From a checkpoint of a small mixture-of-experts model trained on Wikipedia.
Size: 13 layers, width 448, vocabulary 41965, 202M parameters.
Training: a variant of Muon for the experts, 957M tokens.
Below are experts of layer 10 (counted from 0) of a mixture-of-experts language model. Rows are named router (the router's row for the expert), down (a neuron's output weights, with its number) and show model dimensions 112-223. Each number is 128 + 24 x the weight over its row's rms, rounded and kept within 0 to 255. Numbers have three digits each.
After each expert's rows: a language model's description of what the expert responds to; "comes before" lists some tokens at least twice as common just after its tokens as in all text. This comes from a sample of Wikipedia text that the model never trained on. Tokens count by the router's weight.

# expert 8
router:157155156102157153159158156106102109102149104101142105098111106101096112099157101109150150147106155095156150156101112141159109156101140113100099151099154104150107153105107155103119154156161103102095108105104136104101154111146160104108111110106153116151104097117155111109097144099102154123113153100154158119097104158161158121110142113098
down3:135126138079128143118110133128165119158135106138158123123118134106130128155107158181135125145104132123181102084136152174141165199146120148144135119107141087125123108144077133126129133107124102129138103156147093114115136162135173164146144111164145153154142103132108114100154148148139150117150116121148128090128145135134153135156153134128
down4:112130094118138116108095127120108139147117122121115111168130127093117141087166131140123156134096125173088072091099114105147103110176158158148118147169133182148086150163119131128143176115147125125091122089177108145121167152157091140180162152157097130123118112087139143193125165106116159088132142122111117124092131175116096127098074121135
down5:103121109097078120120136124106160101128112131128126141105140117113156126095131170180152088111109085150131135146081127117132109117159142094115159134105112145093152122101114138141110104127130144142116128151106120124125094110139126087131115161149176149109155112135109103141082153118146076121121155129145112158156155125136162134129146149148
down6:133117133106116131128100107148122129118160172190120142114156152118153156116145148163138144108142140123156101134177136137165125124128119131131139102129120148108129104161152152143098121143152128109106113105097135113108125059156114145106114118128140161156133111151135097167144147093137122131144102167143113173121119106130144117152135110127
down7:114109081157141099143082156129132145125120142143095143146130113138125151106108130143108114133108103134144135110148078085176140100128160063156155138135131098116146065118148118154124105142154176117111137112156154119148152153162117133142089158093144146054135097143125094132140103124179099139097135155084135136144129125105097125114127144100
down8:085149141111126143093153103123140177059105129150130092148137146145093113148119113113152098131145131144143079107103099110122150105163165111110097108129142103156117163098101089146104115219103178131138153094099166097128140115138104138127134158159176098162121102142136151124122141140142139154126148143114133162133116170078119143102099122120
down9:115126141119127135147124135117116175110106116128104146135158131141081130122143105091138114100131132097106145138160129142107170119115137124096131130149119087141109119072159122135100148137101127083110112129133181143118147089132158142108167142162177156144166139121115102150135086118093121116085139107154105075125102110176123150090169117188
down10:121114124171112113118116164174138113142084105134133147133133091106100083140137129111150109148112112133095133109167127156095131108102137156138081131124133166120097122157090116149078112112130109103103139111085127136150162113109134125155136112124134144169147143106150127101085159117089133115097117150119152132103123101146127136141139143155
Description: Table cells, section breaks. Pipe separators, numbers and closing brackets in results tables, plus sentence-ending periods before paragraph breaks and heading ends like ==Aftermath==.
comes before: " |", " ", "-", "|", " |\n", ";"

# expert 35
router:156157147100159151150153157102094103102152095098142108099105103097102121095155097101152155144118149095153154152100104144152102160098139118106099142100161101151108155103095162100120155159157101102102107112095137100094147112143154116108119107101151115165099101126155113108097130094097148120126154107154157114095094158158157132115148108107
down2:104099110129078162130136137121118114148146143141095120179148144078128169109081143104150124095116125126121139157130095152125136179123135121124136132182143143114158124159136124129151122128142110130113114160101167109084120126099110130097180142102128171166103166130151153139147102073113156144141099159139123158140135144137158066146171129150
down3:128176133078142137114108128152130146130141125155153145100099124166162123148122122145137131106143183121129107130100118130173182117134123194091141113140155096163135173080144109150137171158108122152120108138117137138146093119107136145106121130152132143135129140098120109151076115129128146079093092152144149174077114094148143137101104120095
down4:187109081145145118135089170112083146131141108099114093109131149119114136138138106162140088088128123092160169161111125139112143119122141109160115131175129117125128162152130171144130113128098124100137159124154146126085084095162141110146169137109137143154141113117129142139138168139151123151134111118126165149125106108115106100156138142136
down5:130140084137095131097127170083110156150138075124087095160100124158131116109145147129146157125124143091176128143133131110113113151106126145058116175097142187153144097106143102140155177122151148100133116178088130153123092109137093120131119137110101131107095157143121108139155099137150137143112138132109098137118111110147115111104160133115
down6:150099146140153091140086145155157139132139123139109145099091134100121047160122153126118142104117117149090122078082124128127136152166142133127090144158108140162116106153109106075130151141098120092135129130089139094135156092126127081113146122108110155150106103137109139123084080147146105089129110102069150170135141110129124158135126169114
down7:164102139125118192117131138113075135097157108159143175098144112101111114117179110162167096161144094147099146113172118141150121160174156118166119120126105109134108180141186113100090131112155137155133128098143066168079154119131142161116103085140123099100154148141112104101128133142162145109123113113152126078116072130170128138149123111132
down8:133127120065126181129125129152138119165167119148145161078073136092138129092121110117101132129136120125139142088125098100146134129124110160188126187151083145110120147115095145131111127123165099128125145092118110119098122161129140153111104154138100125129151184107116151150134125127122153127141127107084148152100136111159103127151124139100
down9:115139166153124144129112128094107152134109126134103159128140130101108135131109142149149082102151113128118159125124140148159140091130133191140158167166188102130179123082154138095110158173104171123112091168168088121097110109122128130144118139139122164106109155118105110140149135154076143125122135116154141113116085130108094138123141137137
Description: Clause-opening words. Sentence-initial In, After, During, Following, and main verbs after a subject, such as has, serves, includes, refused, argued.
comes before: " the", " a", " to", " his", " he", " as"

# expert 0
router:154156151102156149157152154098100105101151098102143104100108108103100118096156101102148156149109146099153156152099100144155104155103142119099100151102158098154104154100096152107116151154155102100100102103100143101102153100153151107103104096102154111156099102131150108112097137100102155118119151103150154117099100155153155123109152099103
down2:167098131096115087120109118130108156117151143130121115113142062135059152145077145087116136109162109105094118159111111122121168096127089116145106187131134072142132135083126124138107132107097102120126140109151186176144078119108141176145132142119124105146104118150104115135110133108155152127110119125097145164134146090134103113193111123111
down3:125145087121104117154150110106150125108136125114060137116181088147155083129129156124153101140135141143113142122094132136161147104119099144122113127081173116120117135130152122121148153124155170117102065113150073129143146146099151108077108121133152157142128072158157131134121116136151134126174121101098173149120149146113131168161128082085
down4:150135143125125162109162093084195115107085107125148136114131154104142134167172106172094126141142125202124134194147112138144180142142127126162128124131129123145158090126120084110167119119096143194127133116143118107162174130121164108144159148122157119123131175155126112070113110120125131156144142116127084138113134086143128097137128116153
down5:126092151149172086138113135119125093081112110141166092144139121159089092124138098132096094126117096130134156127113139106143120142157137154108115142126124099121096122148137104095162087106122105078130116102101136114102151126154096135136108084160141127112125149118130153141171170157097109140123101137148155126155109107138156099123107109151
down6:161163141118156119120157064099117124110144136106154088098152099114108128147134082111128146096098111083082145166143104136145070119102143177156136146136105128112105132138152136163137107134118127114142112075093119097151133123119205108114109108126113134133134105121118120120098097121157123104148161094155110104134194141053160162143125173120
down7:144121120151089150119113158114127123145127095143098105195116128118138150089150171107139095140135176137083091120129131098162103143160146153114163073066146131133181101139117125167093128164175101151105081096100078118086142135118128124120116137100114109178139140120102126128130142175102120099119136108138115134119109086119164174089133107091
down8:156126134134122126090119126146123128132138182097118152101128138131145116151127119138111132123098110144100141110138131117107123128125078111080139109132080111141103111105128172110128114106081117126123113138119131131103154157084118123107102097129106164105142112129083103074132155104105150065098137141140151125120128120131116131102114111131
down9:100093137159126079150138145125135160145132110103081143200139133120123110096106141127116074113167146106125110158074092120096125090163125161117133154166153093115126175147127122134142154144097166131157131115149111127122152141102148099166129115114088146168188104085125133100130126149158133135081083144151128103138142165114168213134126135114
Description: Table cell separators. Spaces, pipe-plus-newline cell ends and separators in wiki tables and stat lists, also the space before years or scores, as in "October, 1900" or "final, 6–1".
comes before: "|", " |", "-", "0", "201", "1"

# expert 7
router:153156154104153163155153155103104102103155102103145106100106104104107116102155105101151154145098155102155153153101098151152101155105149118105105158101154102155106155102103153105111150154155102103103107093102142105105155098147151102101095104100155105151102104133154105105100133103102151117121152099147152117102104151154154131102153102100
down3:136126122083100165123118159123149138112139120122152165108166166103121125156140113120115110127139103102097106157132122147150093131148111147165121134137073098131159087130129147148103111156126180099105113098109132114171145155141135120112131150086111153137153130125154151126130169114112152136095137127097128157077056110147112094104112071131
down4:137112121107104117089135145122084103104132112124143125131120135154168114145137089113095156159128114100120089079131103150143122106139156149109069140118161117116118141129147126103184112181134189062120130154095137140126139147102164114136147157159109089165187141110147167111094104165107111106086114118154124124081120142092163135131129107130
down5:162164136108113143143151115103149148105115140123106150154152098150090133163151094188113140078142200114097149140121161140106119121129133141148130127111084158118146105137127134145143182098131120105104129099147130131129164134151143155112139091113123101154142158099138129113088121113119130146118155136115140114101147194175121115163077097097
down6:131125153151097129068153103075114173111097167138135105093113106124118156140140122107086148097116085101121130122103129109096155117131156139142115104128140123117134146084170089131127132097134156128137111126132105140123129145148151139134133108126150108150143086136122135186094110131118142099123100147123137142093146198080126181115134134146
down7:145097141103119113097124154140122115115112130130142127091131109117128155155130143134138163120090099092143121118182112149114146121127168148108141141076170096166133122111119146088089143151122138173144139139093095115138112125135160121132098179096102114112132112118098163146142094147098157130107137113168089147109088117122166180116144144100
down8:158154143137136086188139152136160127162132141116159156132130173126084096121131155071103118119120158149113090164157121071144130112108142122135118140137112137163095147136123107136123175161098128159096154123099120149161145159100113128136150141115123121108077131104134174107093120098165184094119193126135088131172110126116143098120143125133
down9:126130135075142121084155102142186141125178132157083137127092129118135091124118165107080113103129133157130142155138143133099157137129157129124102123114181181152100154138141144173113112136136136140117153141155120151093143174137135085110131159115123128065135194124107123110102105146120089110143149114108099160146121088144146094124107149144
down10:099112111128143112101122151118128112124131126127116112079136123111113118135160107155141153119103165095112105158097119122148106102160137165118137150115135100140163113191116138099104094125112135105140165146132090112127117124105095125107096090114172064156155134071139137186145064130111132162108089175154094112115163174131104124115141074148
Description: Table and list delimiters. Pipes, spaces and line breaks in sports, election and timeline tables, plus abbreviations like UEFA, FW and ±%.
comes before: " |", "-", ";", "|", " |\n", "%"

# expert 2
router:158157149099158156155158153102100103097150109100139100094101109102103121100152106100154151143116157096163147148103104151157112159096147113099097153105160100153107146101099159103117151156155098104102100104098131100100151106153154106106123113096153115145100097126153108115101133098091156122116150109153153114100105152155158128102148116095
down2:118131144119147126101175127117166132108116132122134107112143182119120091178121113125134146144127115164142137172113160132115128126176118127137114112104092158125187131168086147145131121093137136107082127113116162083108110155145164136141179115110125144153178119146155131104136103095136138130130179120112116139096137121138122122132129160111
down3:076165152107117160129164133121155156108120115145072136110093103118144119143107136146110137120128100134130144143137143123109089157158126158115129163113161097098106138117122131135127119071174114139120127121120151075154119140099193124102107132139153132133154153121143095125079159131111118137110152124166096128141113157114109119128140121144
down4:124140131142119145163092148113119120126148125124143122097137120145144151173101106148155148102146132120108107093184080145160132080172150118109149135133111105132118120116127149081112119157128142123122140114115136102115131095132127083158139137135159181122128140110153114095067138098123162143106114084128132103105128115198154134155132123147
down5:136116133113126107100098136138097139151158133100095146085180138113096121165140154158159132153154121151086133152140148107157161119126133082143095110132159158127102134096144135080123181151179182142114123092183098156166158136117121145111134136125150148083131115162131102102124133054122074090172127131156163152142088114112160138102124163126
down6:160137152101097157155142134114136112140143073122098125154103165128145083098161109177123121137090128139118100145115163144152100155160155137093125117114121145121133149121141138121171122092113135144092121135125124164076124119128120115076097078151136092136123108164096110103167105156074096161124132197116131145156083132152169114116155141160
down7:130144150116123192114112130091112137183110141139130124129094130144137136117137132137119097125151134160148115136148190118150143127135134104146083173128155110128140149075103172125128132124123149117128147120125105131123142133154105140155129104154132170145089101165127145144135150131144140168156113089140135107118128129140092148101066059113
down8:109115130153105105120137155149125149097124120143141148126096115128151105137124101146110082086113124103132111142124150117118116122134085118131166126152134153103146163125187116126135136134126088132121112128126180092104126162154079132116108147084090123119167078121130064131161153128113091146119094110130108120132133116122172152107134141080
down9:112181088118132140163148131158160161106142079117135107161143094113118148102115093137173113113139129129155118162118122168124118137157117112096123127137115104095138107139086172061093111134077167135118138134157105165147114152130134130137142121082136104156118135091138133086113113151137070120168103184137113148157117142178124134117148127128
Description: Table separator spacing. Spaces, pipe-newline row ends and decimal points inside wiki tables of stats, tracklists and race results, such as | 184.158 and 76.8.
comes before: "|", "-", " |", "201", "0", "200"

# expert 13
router:158158156099160149153159162103095104093150097103136102097119112098098129100156097102151159151113153101164151151103103143159104160098142112103099145099160102150104162104100152101113154155153102102104101100095133101097154105143158103100118099101157105163099094126153102123096137093102150121119150110157157110101101154154157124113150110103
down0:086104118159143113083132115122109107160157161103115110163126117119141158103109100144180123103147156101089161167108165169163100182129131128147092081133143136117127158113118113112112117153160147167145119180126164145103142149139106138122165149157148124136171142122111141148130144120120181090121152121133119097156148158073114148163138096109
down1:123161131119171140148158096109104120116127104163128117117170127120148112138089127144138161122131133153111148136164151097145110083117126114094132102141119123145115092139115096133107137108155122097088131160135114117164162071148135138152138135164128134131095143093143143136147124136115102117132080147140122192108113129122108126135087121070
down2:088153163135177119090099151153142142129101150123110081126146131148165124105178114101142111131151107104132153134104128159140119126070122127132115093153136114120144111146114117082169150098109126127165092115128157114145132092126107178117127117137114104155161128111153172123141145120160146113085159100124123078082100166126131098173098121121
down3:149119143164125142138172079099108144115131134133111149121130150189128130161155106123108138133164143087140165149085129092151133173055110116146076117097121122094099151070144118108135089133162092110093178118113149140140119134108147118117114141114146119114135137113121136151118132113153129106139115132092160071122133105103122126110127113111
down4:147136105112143106119141112095120129119146087166120166110099171129120108144125143151157139111147087112130128150127180111195119167114100135088103140106141113155130152190114137136108107116164141114119069138123143116144138109146125162143135148125137105164103161092114120123065111113147098134116166138109097210158156127127111137130129145180
down5:091128108129116124061125142155126117125147113115097080148106115104130101109157114127156140154139157091134114096113158154097138147174116153112097120077108142101137070147112097120130131079174166110129139101121146126129159101137123124156104141129145121134152195079140142113148143158114124120064166118108113101118093137082125092167059127143
down6:135128144125120137132148159113105113088151110125135085111103134128121172141163154083178094112127121086081154091127101126120176126170139157125158090137185140052125132133170150158159171105121156137086157103125143136107098146120135139102098157095132106121126124120153155146122119146165099130145116121140138110115124131107075119136145117152
down7:134081159086139099121142137136130131165085141112189140140167096097139138135136150122133122081108132113120127120129114132111169114136131083126093099119138106149135163153132138078132130171155123128087107092132098087087098080144126115150131125154148118169121129101124144123104108131082114105118089133131141097147127110132161152112136156137
Description: Sentence and section ends. Sentence-final periods, paragraph breaks and heading closers like ==, plus leading row pipes and prepositions like of, in, to.
comes before: " ", "==", "The", "===", " The", "In"

# expert 23
router:150162139097160151149155162096103103097149101095140106107103103102100123096158097099153151144106153099155155156098102140159101161096147124104102154103161103155095156104097157102114153152161103097098118109095134099100151112142157114107121109106151111149102105140153105108096143100106156123121148104153155123098100154156151126116157101101
down0:105156112100117074105140106118131136125158138142132142125110119126148157137102143098132147092178143101146076104118107133141120117145124113120135142110084117180110112101119201135152123118156104144117099186093146088144123140100133158079126118148106107128072132103164139146141091096116156130127147147092113098079130113141120130161144129097
down1:129097100145105150123124159114142094169088091149171136166132149133117098155182153164161114139137137164138138110114127110084087148135136140144122112119132132099113130144094150154121076155095140112145093127151126138120107162125100185115106143120164157130148141113139164088161116112116163122160137107116124134138132135110102183134133125142
down2:159152121119139140163175066136082114120140101147121105110145088061152151136128100181090129135093149145165166133112108129128150160139142103138126117127154154102164130124108139068122108110102109095116171094121085105143154173123127107101137100101097124099104158156109199133173136143136172165150123138135093164102105157090153101158152138133
down3:149147087140142141137134153154110121140127114105143157175169122113146145113104107109143141074166158089119111142164125115147158150118116091123123153117136092108138104104125096151143115131081105112126109107105129096113136117120161090144156138169165128162127110122131164120097130124115104139150113119140125085115155125168146136158149117133
down4:133121110139108102113125155134103125130124163138115140156124151096129158067167166155125131126134162139129137107156144151127121127102184125116154108163121156130070142153103093163087099128140114115123124125137089203133115125128165093130102137114127135153134150139123172129130160106139097133095109075113159152129133114126102164097132171133
down5:112135119162138128118107149142163123129160159167132120143131118142153127141165090131120120123117140138122142133153118132127131149110148123134148162185105112103143124142114097155073094123134143134140158134115105081137109157095139137127146133138140115105156147111103107102163152135158140116081165171144130131144178102140107119121113104132
down6:135106127137086154145146153163134079135133131119155143120159119109153133105148159147118144129134122128163132079152108105138137079126134142112072105093169122134165130144140159122103133154108149123118116119097137174160140165106151094124139122085129155127112166124146166166103094099136150136178114101122126129115136131153149087122122156157
down7:138158148123123125109130088117149138144134106109137118146136113116127089165131158123126113157111148135137159122117124100108134155164201085103148129146119138119080154084115134081079064116133147156142158120119141160149171136166148072134074112102148121125098122161132087132162147163104170140107152115109120085145148138118124146107119109132
Description: Pronouns, verbs, modifiers. Subject pronouns and verbs in biographies, such as he, she, also, was, went, plus adjectives and nouns after articles, like conventional, best.
comes before: ",", " in", " to", ":", ".\n\n", " by"

# expert 28
router:155156153101159156150159153100102106094151102101130104094111109102103128097159103103151153147117150094153157153101100141158103153102147120104098151104157101149102155098103153102110145157159104102101104096095145102101144110143156109105113110105154115161101097142157107114096141101097150110123153108150158117097101150156155124105150105099
down2:111111161146133114102136144102123132133182156136103121128144130145151152139128143155093146141135095137111136157108124089161100088118155139110097119147150125154134147147150142149139135124122068178140133161098152129140132056131143148127113129132112164120108076154110128137123144117114077132110106101140127141112099068128110105130135119153
down3:107115122152118150092188141149135111114101115134107130127114148120157102098171111102077150157122119112135082151154160111125051148120124148150113154114153137138135152117183120106110136109082142149147174118137154129120098124120139155109171106143158112165132137104123098090121098082144105110112090161084164149136108153136165103120109113093
down4:133114171127168150114147096135120141131162130064126171148143156109112118183189151178102104105149131152096151095136095120100117102167116126104117121148153126137116129125111115130166115155157085145143116121098105120121133109113137126111137127111116130116116128152114140159115117112113149141127104127101136154073108152117127103123145129097
down5:109158145107148132140158137140114119127123200141160117129124114143122113145102120127148153107124158167135135131132136136144119110130168128135150120132173122176129134095177119093128156086144122106163146077105162108122116113110144126112128127162112117087090188087126110127139094128096102138115127122133144141155136134111159138105105186094
down6:078103130089140138146149123125129089141131110159136127146115136124174158145105109146151126113137126148137138136129128105144065126169098147115110086153143111124094095119125147074133109145118143111145172115191118165127123130116122077091111154122141137133083175084159104125134120119115138117137131143115110100110161180141134162122153147132
down7:113121111144144128139162090138169102150141109131104106151116105156133154123110117129112146135086199169175130145126097109127159129131162174114115121151129121148150120138130141108155147144126125104155092115151118102100141122160148135136149142089120135101142123118169137102162119137158108162114142130137122161086079139089135178131096101124
down8:174100095143128151088096099125147111147165138096144113097087124117133138136133117131139134113111127090083118116137119133143127115104128102156140150131123124164139109122110160147148154166161126128144132105116122124092135119140136103133109120140144137142133072164113124162129156089112087137114156137070176157098090093134112135170094087130
down9:131123126141093119126149124115132122134142087121157150136126119158142126106113138162152143134159114109079133107152123141101121117148143176098098121132110110120149163148147124159120109140091121096109145107153146127112095160124106074119104118162135149113163114125140075141159132138142161130107105141090149093124162149162132143102140101111
Description: Verbs and nouns after subjects. Main verbs and head nouns following a subject or determiner, such as went, shelled, trying, institution, plus commas and years in tables.
comes before: " ", "9", "3", "8", "4", "5"

# expert 6
router:157161144098157150159158156102098110098152099105138104102112105101101125100156098103154152142108149097155149147103102148156106159099154117099098155104155102152102151099101157102110154164157103100103112103094130099097152113154156104103110116107164110149093102119156109112097140106093148114115153106151157121098100153157158122106156096105
down5:139122131143158172147162141101121106151111138099122103155132115162129095152104180105112113109118116148139145137145127175156135162189146152110097135156162092116145142112173107130151151107129102160135106096110124104145155124096128080181125156083081121160089132077102155102126116182088093125108104136099147137100115080132112109133144097150
down6:063133128163100147141113135119135135153127086100154131135114136122120114163121158189149140110094087173122118191115114166109094155139185109118147119133143118167104103124141138147121125132138125125128116107121100119184094120176150129165069141115130140126172123124106107063119141152124179119110135124101164155115131127164116179132139145143
down7:122126112129144123159116111122111154144137134147097133149099124117158125123124115116151151145073146086108148151135141085165125129132121134129097110101106142080174139146147097155125165117148124141125186168158105136115110160138142093121103117101098132104140143104123107167152115140114111104143147133094141131140208122122131157094143153178
down8:109108109099154116154146154135109126146146076139094185124135143133142156089132140129127108137147104082171145149112142146137110089136115143134161138136134131096135119083130122122184123130139114160156127135135128112097126127153130144189104109144142151138100116153076130131128140170133145167099121113169150127109165112090129107132109137131
down9:126110173139120160117094134117111104167143135119130167108140170150159102143132118145132114128075148128130176115134094119125135091118130124127089102144131108139128149172160141112126113164160160167150122164154134115166113130131119116090131159112137091127127141104143151129132097170131127166180130136112101092138182119167089141123144099067
down10:142111097140130147157132110145108145151114142104159131124139116105103141081176143166105085164135168137119075134081165115146134110125121136099155133099135146180161160125164102175121131132135147133117077103057129138157129097102136144182111089096085156146153084135099127145160065141108130117144141144136125168168096125122123166128107125131
down11:133123103121137128109151154107098170130116122156115155150131136126096078114089117141112180119137130126108138139130108168140115140143113113135147127104121140207093114149170127125129126168133168143129113147136122147128135134161149157137144155138080185121138089114086136133113106095129131135144118114102124106089114180115131131149146131145
down12:125133134128147139130158130134088056089157093115118114161154102138148135138091119118133099118145129114178153100129124109179164159069140131115148098111159138106134142068068145130130074157145119119110119111142161157120132160134159126133115141132179114113082171143106143162119111141120105118147159135144142127126082108126128135116097097110
Description: Table cells, list markers. Pipes, spaces and line ends in sports and election tables and infobox lists, such as Gls, FW and Occupation, plus event words like killed and died.
comes before: " ", "-", " |", "|", "–", ")"

# expert 15
router:155151146102156157154154156100102101104151105102146106103105105104102121098153104102153148145109167098154160149100104142153096152104143121104103147104155103155101154101104152106116153152153103103101108098100136101104156110149154106100118105103151110158103104124154104109099141104101154118109153104152153105101102153153154116109149102104
down0:161139153128120107113131088092144105105142111126148122172141110138102115131135125108095163138169141102139143132101130127138148111097129129136105113161108118116110180129124156105108144119175175155186147112158133103117165124129140110103150144119155128136178167111113104139089119119142107120157126121091139120129089112143206143122139142156
down1:120145103141093135132125124111125121130126124170159131114139125127124147124117109152137113115146101117097152124106101115117153096129104132153166132167122146115126182124108139117129124124112122167128173165118107104140167127157124174153096158126126147143164094082104152183115152152159121115088110145125084100153129107161121146100109072150
down2:134150139130143116131099150108126172136132141096111185116126129155084132134099173136125118116124164120145125096150145145132138121136182127150108142141116191136100152146137092091108119135153147119154133102099090131123100142146129144106148131061125109101170095123097104119128107072102104136156162151097127144124173140135159135135137114119
down3:140142114135113122126122130102127140086121135172064102132135149117113115123175134135148121126163102129149021138154106114122140137114118133101121151107109097151138079121116127096128124127128110120083099142131114164136150136126116171143144144126133123095124147098140077130135142112158125141164150178118149173128152131139145115120135119148
down4:106142124147175152122115121082120108119131123135120158124160160111118158161176149099158144121144087129094105171126117104188118105145164110138100118189130073129135117125128129138086070099128115151162136131145164150137116157110133080102070139100145093092100103135120123108117158091126162179160151103128121133066077124125123142138117119148
down5:119125140134158139132117123092130128161173096131144123116115128127152131133114133137130118122140121121145153101140089122102078144092135100146170132120142076164134170102111122146055124142115122112160138117133105114119141139155172116126149091120103105123125105124111110147173164179072126155110159110122122143136148117138123132137110150145
down6:054093144097118129133125109115097146131136116097126129132158088114128113136148167091107148144093153133113185114162161111129124103138159172151161202115122096089117081092116129137128139142142103092106161128103096140125135146133161138112147126145139106098166164113092135105102122143114118113102138143152131116169134121145123122128139119142
down7:126131107113132087166114130133096146115181133108123133114123135128103099144089122131144165159140147079155137119144155153126166142082092122116127137138069192119121128144116158158143143150162133129119123152128147098132106118127153158103117138139141151100143118133148103136106150165143116119124125141121130115120163085148101105093135137140
Description: Table pipes, sentence ends. Pipe separators between numeric or name cells in results tables, plus sentence-final periods and paragraph breaks; infobox words like Results, Rating.
comes before: " |", "%", " |\n", "2", "==", "4"

# expert 16
router:159158151096160149158157155102105101097151097097145101099113104099099141097159105101152156145117146095156139147096111137162109155096148132100096154104160099150104155104094156105106152156159099106104107095099138105096150114152157100103128108108157113145097101133155104109101135091099154119126151103155158111093098158156158120122150104104
down0:092128176130135138170103158115157112114164133124106148131140172132087126104130150164139152130116133166129130173090122147143162130185154085121079120149139141136104126123126122135154124109123134149115098146132175126106110155126175126130134119137092149097146094171154152110112133182103134129090147146103132148146133142120148151143133141153
down1:107089122138135104137105104176151130138154115133152130096128113176160111172117183191127105111136125139125156148142124178154100102122139136140108069133143108106140158118120133119141136122113103125193104110118130123129158161156131082096132119139143117141174151159160137136169180159129114135134096119118135107108163144147149143111135160112
down2:128141124147114128115103105138124112102108169096128112127173159128121120154127143126124123123159177106130127161118161158160132109172153146136137121139117122134132143151100118109132097129132101119168135124097107126134143144120117112095132129160097088148133168061102141098152109112165106130110128136126181106130104111118128133165150141108
down3:097119146143137107065156144134111094114188131127153120132098117098119116109114155144098144138099157149115125146076146104117149142152131126103160129075121121129137138146118109132145143144098109130109125145111101144124131126110117108131140131119164078132088155112120108098192110143151130142106139142128119122154133165128078119112161146126
down4:154163166076125101099148085076093099113149133121127126110101093114132147148165162152108099120127132122145144132131157125085115115182191124098156120157191088147182170126151172107128105088155121135101189137162094126131147158145166126142115106095129147117123109177141105118123126106170107102110109138090131090139107101101130122142165140112
down5:122101081101116104079125104144130133126109093108107102145147134112126120158105112197109144123179167119140112152121111106159135114138121136103117176152100102123127094144105151123120185132145060107115107112119081125148128122131127115082121167120137098149143141141112163152128118136137140142121141151179181121143136110107112113088136154138
down6:104107090113050143108123095137139151112117158147157155109127146107096089108124160116150125171134076113113124119079083106156147093133105181134091099117123086149121133154107128201105121117138113162092142143081123137155139097141160138100152125120140136083139132133138072141156123150158095142118175127130117114123083120101160117125144156146
down7:141137135071125123169149121094104116154130173148149165154139094121159107152127116107140163165141127112141154128085139116129100078110139121091107125092137129127075139161183102109130152116116112128136112123128152161173136165099144139153129117140112076115145146126122155113132109138138143117066165149162140179115132129149126138128143097116
Description: Table pipes and headers. Column pipes, markdown table rule rows, colons and section headers like Reception, Edited, Produced, mostly in sports, election and schedule tables.
comes before: " ", " |", "==", " Votes", "===", "==\n"

# expert 52
router:159159148096157154158165156108089106103157096103121108106119100094093140100152100103155153148123138093149155151096101146165115166084146121108099145097159094157109158111093163102110152158157091096101103111097131108088144112149159106103126105097152117142095101128157100117095147090108153119116153105152159113086094153167157132112155112108
down0:108152150084118172115104149133157141137134174081167165192135145123113132108130145120125122072097151140129099096096100171125117056081154109081105114105090069115144122108153107136169167127131098096133100146108141132105147143085145129115124118137159144088120174103137158102136096125155102104156163113104121098169128132112135089146128121122
down1:102122109120145135144123138166121119124142149141137131161113050178186142127125106123126134143105140133140103161137119140161153146119140163086117134136147106105115132149114140141138161128088119130102128133136114114150148150155141173131114095089114099130110083166135171138085130058153108127126162152109135119087158127122115117136172129100
down2:115108132101124122093112080116067108097099121126148127129143133117120124155129130122130135118119170101107141125091174129186117166106122128128146153130103119126162138121112095141107103160144152122127081138146145154106130148141169134158088103122108140167104116109118112141169174098102119109112160137153146154108168125140107153138061129138
down3:138151138114131097080111110065106127119151099123157128103096104127116121136115147118136101118165159128107127105081124160121177133130103134122142155098104092084111096115141118105102118098111103095114102109164104151173083134115157155132088083141132134157149117129121113104099124157156144121140104132127149077119134140071111130146120165130
down4:133110156063116087123161142157146126108157115157117111112167155095130143144120131142141136147126122119099148136167127125137092111078161131115129133138109115136064135087122136143119146082144135130112127090142122098100131094135149125110143103121110121146148163110150161132163164107136114121135132121154072097072110130108090110136120157114
down5:161153152154114150137086137088115131125120144139150166138099147113149123123124081138150133126154145125102097106109139113141132109146120110161151120147108154192144135172109127150118150108140126128133103128097134125130132156079141108136120133078114146115173145067161119108126109092135165130105140089117150103123098149154120127066137144132
down6:152121173136132154139115104115144111135102155090138140108147134092096128138139108125139145139125132121117110126123118111074095139129130130104130148094161149170082105133117105164177112103118148144109122129131141175097133116109118124141117158077109127108125134101069092144098157145143121138128134119126140076127106104137141100125113133096
down7:089123095120119122106119135140124112085147151134115156108162129148133131097165148108145123103136126124146126091165150151108103158145100132174129135163127183108106134118080150122127136157115159148121120158155150168147099135083108150115122121118119132137115128153148193136143094151077087102124113140122068121079116090172139151099131098077
Description: Auxiliaries and predicate verbs. Auxiliaries and verbs after subjects or to, such as was, had, should, raise, takes, set, plus infinitive and modal constructions.
comes before: " the", " a", " be", " to", " been", " his"